config = dict(
    experts_per_token=4,
    d_shared_expert=0,
    moe_layers=[0, 1, 2, 3, 4, 5, 6, 7, 8, 9, 10, 11],
    normalize_top_k=True,
    routed_scale=2.0,
    router_z_loss=0.0001,
    router_noise=0.1,
    n_groups=8,
    lr_router=0.00251,
    norm='rmsnorm',
    tie_embeddings=True,
    lr=0.00589,
    seq_len=1024,
    steps=8394,
    dataset='wikipedia_en',
)
Below are experts of layer 9 (counted from 0) of a mixture-of-experts language model. Rows are named router (the router's row for the expert), up (a neuron's input weights, with its number) and show model dimensions 0-127. Each number is 128 + 32 x the weight over its row's rms, rounded and kept within 0 to 255. Numbers have three digits each.
After each expert's rows: "gets" lists some tokens that make up at least twice as much of what it gets as of all text. This comes from a sample of Wikipedia text that the model never trained on. Tokens count by the router's weight.

# expert 34
router:193144132103124108108149152123093141140173104142207136167096099181115099079144109149130088108107071180138160123120093118128136053093109165098092124155175146149102094165177105158100172126118165154095135090131139222107117124129152135164163102107127110087114121122137170153148175104159192136130090118068138156166103116056139194128117127069140183152120105068102158127100124170107160103112
up0:090061165115185052124062107136112088112114123108154111140119166177130120162131111107104167159172050141074104103144109130155144127156162114152198122143072056112101109138110117106142091109070079119129119120181101147065148116069099081130144147137137123131129089122113150161100096128096143172138119176067096159143136138073154164055131073136121115137121124123081148195128090123126098144106
up1:191099177135128112146062130166168108069177138109096104120107097150141113058119102125143130146172128168119090115150169128156104118140144092179105104089130156120143108136161046104115180124145175172100082095120092129091104098110138108111133143104084171111105124163138191126147123133171108117146100184086126157118108115080151179083118062180140243127145130136102114132068132114138148119173
up2:170179090115093112130179097135108101114138114115121166143114181101110159085089135159072176092083129167069087137128110151183136153098130151098181185071133066144118119096174114141107068081099113066098090085066132123083119105149169110090119157136102091127144137117150128164158122131158149120058088164099123071085172153118136129155137147097161144112179149144081170164151109141117153184103
gets: "ur", "im", "om", "em", "ir", " im"

# expert 37
router:159134172106116127166148123160117164167169119095209110133116158161139129053148143151107148069133106157161098124112094126153142118093124129128098177131165094134060033135156083158118127118127146136149120130130107156077158100116176101092138168168077121114151108102103174106198133127140142129111060070085096161185094089140199084149186126085178146103148135085143109113105146104096154126105
up0:153153171124116128144116107116085136110152095196101152132088148144108163123120182141177136132142114133084143145152116143131157116132126112130088157155099160181087159129145116117112080123086079134153129084100183140124098077096150103092121102164127114096145128103101134044091127089128166188136080060117142227136080110125187138105134142033201091103118123113151153130152100144164110057103
up1:115127108137155128091101080141112109079121103087151130143084084157166087139203114125139119118122179170176127128114110065144165174079085145097085119154157115190097153124132131170077136155134103061085148134108130111121111092077139150118056091088127131139147124145111105106170170150107157176137097211103113167140108085145108192101176149115063119090166118108138089099081124112164121156187
up2:145121059115098116114154151124101120177081137022161149145101162136175087142162087151149112134099102125134098202152082118103117137125134078171202119088134193122130144153117111090128072074115131132127130114085141141106144120136090057125119032156089167131106160094167122148166126120116090117162115145112175135131107154097162088108185134100142119195141125110149133105049118134118137160133
gets: ".", "–", "0", " (", "°", "6"

# expert 32
router:141131139123133156143155157162141170167162136108177099182101117164148150108134103171112111099189142109133111137130107166166144108116110133169078198129158113119051077167187062129127147120168154161133112144075151142119101160142157086121092168150096130117144102120124136144177139109165185180134043044090122160143099128152212115145166123089172167121131109108161108080076117113095109106103
up0:143106106079144161095139101156136168087099176136160133111124137232092121140141100165127099172196143123205128158132159152114116146079169127147123119140186135153134125126123164148097101121156139130124173150137129198141161153167112136117124102104182132121115113092065169144207119157128154143164119069097125122083061102110128177133197103097161162104123145132199093173141164144158093094163
up1:122140157155112191127055152140169160116118164116176072149128131099125102123094097131139178177148105104177153112177163097105109116139089121116103107148125164158111125174151143168146080132188054050179142117103094072114078135116144176096087205074142109117178131129118122126080128160149100121133142176080110122077081139178166099121139118131097143186142117164134104156138058116142150132127
up2:082123096163126111097135097109135178153154106130142081180064157168105159079171119131134142086121092122175155174102135191132169107156165114103091086126093159086151133152103120128127142149136203166159095110124121125121088053106147135112060116131105145126141089108119103063125139148076094182139145140120129126153137137133130101153193159062077100128101112151097163051150132172084116138048
gets: " 4", " 3", "9", " 6", " 2", "7"

# expert 1
router:117102119101114108106121116120158143142176105103149124176090104099154145093122098216117107058137125137102164134095118127145122073106115096115162145132171169157123120153180109167077176097159120171154149088124144149099099107114142062165131180155116142108107134083054137084125180105114131102187091011120124133155071139103138095157143099065153135128075157112129107097114118101098148149066
up0:101128125147114129106098174154147114160127131162171127135065112139134102121114124162182109125065092113079109145133100120141100207100114071105142198059142137196157145133128107118156127136153160084183077098155058105160146130135144126091158159149124135135142130087065141173090119100133215152101202132123168131117159083098119119140162083110111122135125142090111105063095125104107083075180
up1:113138131076135183165160123065080126159081077150154077143100168119156114121173093140101140118103153157167184147133127112137125119082147097135163161149084105087108080164121101149159127125134103135185130106139175157125153117135150072147133103166122072169137084093232089156125076155102165109114124146182181121133151116095136101130084068134133132101126144106098092118150066153161057180162
up2:099131129118168128165156184138151187118075134120086153135058115131070091167142136141178158131088125150128132086198088131095112138070126167136117200101143074155151111137177142170118155218113132177185101149113150153136116124128151119148158082204162093090118156140128073125116104110164167129107145113144169149136183122117072115109075140148126124103186113187145124146166115146140111081097
gets: " D", " T", " t", " c", " d", " C"

# expert 10
router:154115101090102105149092140221095165156146138125160092148123150118106109154093054190078136096117089142108154084126083081138167084098139165117108136164137117178128131109140054114120162112186124143032156092123165130070151114146121122155134130120121122060114081086102144124094132094146150101143081113098101098163110115089155114124187190053117146167090115134150135129150122124113185131105
up0:102120116135182113164073145185143161122078142116169180130163162131154144165168145116156128123113167067138102142089155075100138129107098149180142177138110167076118154144129061198140158112159119161153100103136070098133123149119142104157140111127099167139153121156202112154127131119124195145115098159132111153124129151075139184172114116100226119125059151122136089128090117192157195137107
up1:151115102099111125115091125124156131112161226150126104100148166117168148095090109090117157084159108089104133109075097097116149157078117127146151103095072201124089070120169108125149117020107078105148110137083106180093140136127130124145114097129115150167221148151149127114154129056089149139127091102170161104114149116121100175122162129084092113190115150062133114104130149166121155108126
up2:130175075176124185213154176109114102046112132122137141148163191094121127138011146144120131185133135113150165157133200127148110067110131128090146138124123133084097089115106139117107118138087185110100157179119133113136152142180158112115088143088078174089147149114092101137138121088099138166140124109152177098095164173168082151140125183106172080152095146107133106135118139103123142125133
gets: "t", "it", "at", "d", "et", "n"

# expert 39
router:121163157117096099101135137145145144153197106072120149205075183165129144146124095160120150077175106131110127129110120164143148102065093141124109173146160124145077149165159142131151147087168137165084128099083123161157164163129104095106160137147106102088135177113043143140095126119148181174115095052117102155173081138120188081134155104111180108162105167139139114084044128140145115097122
up0:104142157195165098143123089095179112140155096151128115173190090096097090153117161132157096129113159105189177161144092112087128136138132150085103132126113135124161160117144119144130128103059198105159134100121080157165111100138157098150056150144098068157126131180123110092171184165107146132097140128141067108123131050155197170167108120104186116121155082175133152096135081076138136112095
up1:153126166111118119090077055150133132178180129102110098139132134092151102152136071167149067114136138127101110113160143168101045128110103147184134110106092222150167107092144064108122107105109239080185139082081093110135135112140146099090072124143122123119133154113099087120123079134135141113149153145141058133064168134109139085144122095135092161132116166125142089145147156138125101110140
up2:074101176129132102133069188159162105098111106117191155129170107126131165135144088164098140153179152175122101155115151188187081095101137094137143142124092101117110087106099113162099062147154090100069120121116102159176141119178121062128113110097131042096136085143119125083156160113090129172071110191129132171141106081118170115166119167147144123106097159129076118114135104149129059105116
gets: " 0", ")", " —", " N", " E", " 1"

# expert 46
router:161184185129095115114116114117120191168142121073164097121100155158132098092136083185123112126149098128139105126108073147193138124064114098116122205125156081130049105160179112101092141109141186190146155120106090126107092126147147091090141181136079097077139066137141127130197114137170183137139124086118126133183126146161173119148188126136149187120112136095137130116081112108090111098127
up0:068101128100095127078107124145104149153123136167083105162179115164134188127150148140128169137113120121086125143144136140089112110112131138140169108092159118135147115096120104147103140153122189130114160080142134152140183136153083157125109143135036115114096080161098079036078091161122215110139120184169109114118103070155176119156191166112125121132128140132076129099058156174064138082120
up1:126099072137136110152120044189097114154142124093155101156086131145106156128162092110133180163179087140110105178165176120147157098167133110056149115154125113118122094150103169129041138170137086158147098146090149126115135147115108098076176134116149027114112128118165144084191076140123123115134095130192113177082077182130158138173156132115131132102105129134174158105116089121102115160097
up2:110163125165112108157083153087182148129188104152096130097100130087141124142123117163163109163147171167158159127098122166106118147114128160119124095100156065109150142081109171094113159199126193119114190124175115107140176114155110194118184117167124130042144134149136081120135125120144100094118040140076172116131086030071126097130161132153141187169139122150134131152146149136109122125156
gets: "–", "20", "1", "3", "2", "6"

# expert 13
router:139114129131104088208122132152083146124182092142164117110095152127121140116128086160081141135132158123046165139142102094118163095118089200143116136134209122122048109170170131165146162132160161149120158109069151150066114143078155093110159143134103147101176145149058160104125119092166143121144106116155100149134157136052116095174122167068156160140087167078165145133080128148103157119112
up0:192081154141138046085133121180146168108128135118150062137130120149149120123097151165121124127156176149201138153128120149077152158188136187083110147125144143102163102123113123127103066123133151077135077179116121102143150116146079119091083135138146096099154203170140141107177087115136120168103130108153071145102110155101131139207151146154187134072136119143090101133076080080090097147097
up1:118090151141117145149128104157105125139203145146101124116064121115144082157095127103099165147111120172105131073108134089088077082165042150102131128184184152153161166141156125101154113149154106076094090150097102137135183152052163139168133138150132135101146102107076141111125103187094130181099079144139109074160058168100106134090109155120111145101174138131110098075119109122159156063081
up2:157138120132113166140051110066105184145123053154150181172100151143095134101139181111134063131151093124162141162134135042115140179130103154112150159143143071133171076121145138177163148141103106152107125149054127114151106116162140088099207137166083142168164147106084158109123136112143066141125117151082142145135147113154175124119108191082134138134150143078103146104106176187109152129157
gets: " F", " Y", " y", " f", "j", "un"

# expert 0
router:126140117121151065124148154116128124175198113073166129153133097193138135083108084152085109171171114117091118154127097060154157100103119107112135190122157132135057117139118065146103158104202093162100128048133128104090150124089151134126181158153107132084130098096113131064142105124125156159129083105136088097172164148073133145162127133069146141121091080124160117165072102070140136084107
up0:141116148183162095102075116096154138173120077181137109201070093113112166115113150128115096102137093186111136113159127142084123107136108133180179098067086158082082150139208129139173130143077131132126154085103123128111157110135135152122076080119110061107092149105117112170155064113100142105134155177135137108084114118103140087152139150117169102101086156141205039123139105133152144162146
up1:144166121092146186159165168116184137084177108120158212185137077185177130165137105060111137093155119139144190104147141141123143131171135128127122114089170087151171199113081119132175102089088084154105098134102092168149200091176115117145129140149097111112176128121082201124118149065110132111165089156148135116136142126156115103129139111127149097182084127100095084111156130157130114089116
up2:118174168142127170141083144183076190171091116133115047085139118132200159064065146124170138096138075135154112111132120106134062068143181124116161074109127195151106112116100101155156130127156146144138138176116122124126159138119069135071114149123120128152135102130153090133154128137101136106166093086183114106100183159163154142042140109111135154143091123152121117098094096147199148111100
gets: " f", " G", " g", " st", " F", " St"

# expert 36
router:139150141108125101095154164123078136119203078146149125174124112126160088089068108139077158073204078141079179138092121112155096093092104127158114139104123080163075127095114129123139109119152143163125119115135097138099160109123119130106122102162119119105160117139071136149173097121198161151090113068100089128145077098080144161115189152064122142130079172143112157132038089079141130081140
up0:114099141144084138117073117122174131095085087108215103068141111144215146127091153126145097117136116115125140179142127115143165108138111115160045145124128131107133144093159111124159141170129077061103096095168159114151092124162140172167162109052138186136148101085116160091159101121116148148176109166161084117116135124150115171108098091104108094148187143074190151180114099163134091102094
up1:141177103111096130178160147094202138138145137103107148120164124039136174116103154136103157153146122185112142114147111134140102122164112171149100161152149129129081112193075103169123149154159170086126130133155119108121136148130154094100094141114056179173120104160128151095112058125178204168061137184136133095167153186120125162082134066110127128117086066104101143117180123117091155149145
up2:171100106101153100148137109145182116105178084145115155132188098034126127159147137133120117160104098095092152144135137095044091095118060155170114171158117083155118078074089175136123213132175155058196149136141085111151151123111118172111112140074115142125198062182121122119107123143172124135105086120124116121085117109162164106109108107118150125134093147111115117162112116156151113165149
gets: " m", " he", " He", " which", " who", " comp"

# expert 8
router:159128144136117121117126140114065181190193121108150088199101128105143068122134063184085139120135123169140172100116091118144162055146078166164109117122164109133093115133209082121115165143198157175115128159090095157114111101140129114095097128116085054090127114152127133129119155091131159166139086124068149136134113142080156097173124124082137124131102107086140191066131097134095123091130
up0:126160137128137176164119102121053098112171124136063145147137111136135084154196155183191085128054111107097134112154130044125158138130086131167197160132182183183119121144132156108139083081105155080154130159110107118129138137132130153181067137133169137092090089089081145156127123127104184143084150095173121111177121172118140135129138125117128093117172129074060121153135076105149144131135
up1:169133126146115099069135097105130075114198165104175089110131081133147122123147134197113113144091169114096138165106145157110137163141211146150118124165116143144113127134132062112154148147141121170144058157075140199134129128145115151113108115114121149145080103148125104148115133099122192178115158207140131145108121067153217170157145078170139102185148079125168118175131117073114106127079
up2:144129071181074150113126142159149156121150154116176097095104115165184083165082120079145170089168106148112129130161116147137165088162133121087153109094172111110116093153175067083091139058149139184092138148144104102121145170156122126141112172113159175102100101134072151096172132169146076129105190189095155131090115076157156142125137147164157090062186132133142075098126153090112147091140
gets: "a", "on", "z", "an", "o", "in"

# expert 29
router:171141157087150160149119215170088143166182083118186071184136173135196070092137089164082106128175121105097099116138118089224096103078133133171108144182177118169125105121168105097136147130145103125080166082081114129119089144136139142177126137124084105138134083135080171097176162125145141133153119103139081132152122141128161078127146099106147128151124178109155103110095125109091152110106
up0:128105178116189149128125101162106071069118132135102141155153150170136152094153157178103107107062156211120099112171135087112135080130158152127159171130093143184153183139114136122134090082132088088096035076154150139104121117091161140123078118083100137147086120109070167093149126106167155126096168065125113090180117094127126158192160164160147141115146118114164185099120156124115154123113
up1:126051123150171126129084117175132132122116098090118093076153062148115148183135162061104157094118189149110144139115148126064086164100147125151149130128151099083147129141107126100112035093130139091102091109160138224156121136163114195139073133175158113094122171106106147129092107120160131185150147148149140118122181143098144155175161103150118140171132130128180094081132063108105159142105
up2:118036156118116068102142169127117077138120082119108100157124131209121094109119104094130108127105142140132110150119093088152174134128133121124087130103099179156099115099162149099158096087159138103138121081133123133105186078197120156151196123133101099193105147141147154195112059132060131107117102134109109140165186135096122117112250164112126147101127113094121165156108118112115168119151
gets: ".", "-", " |", "|", ":", ")."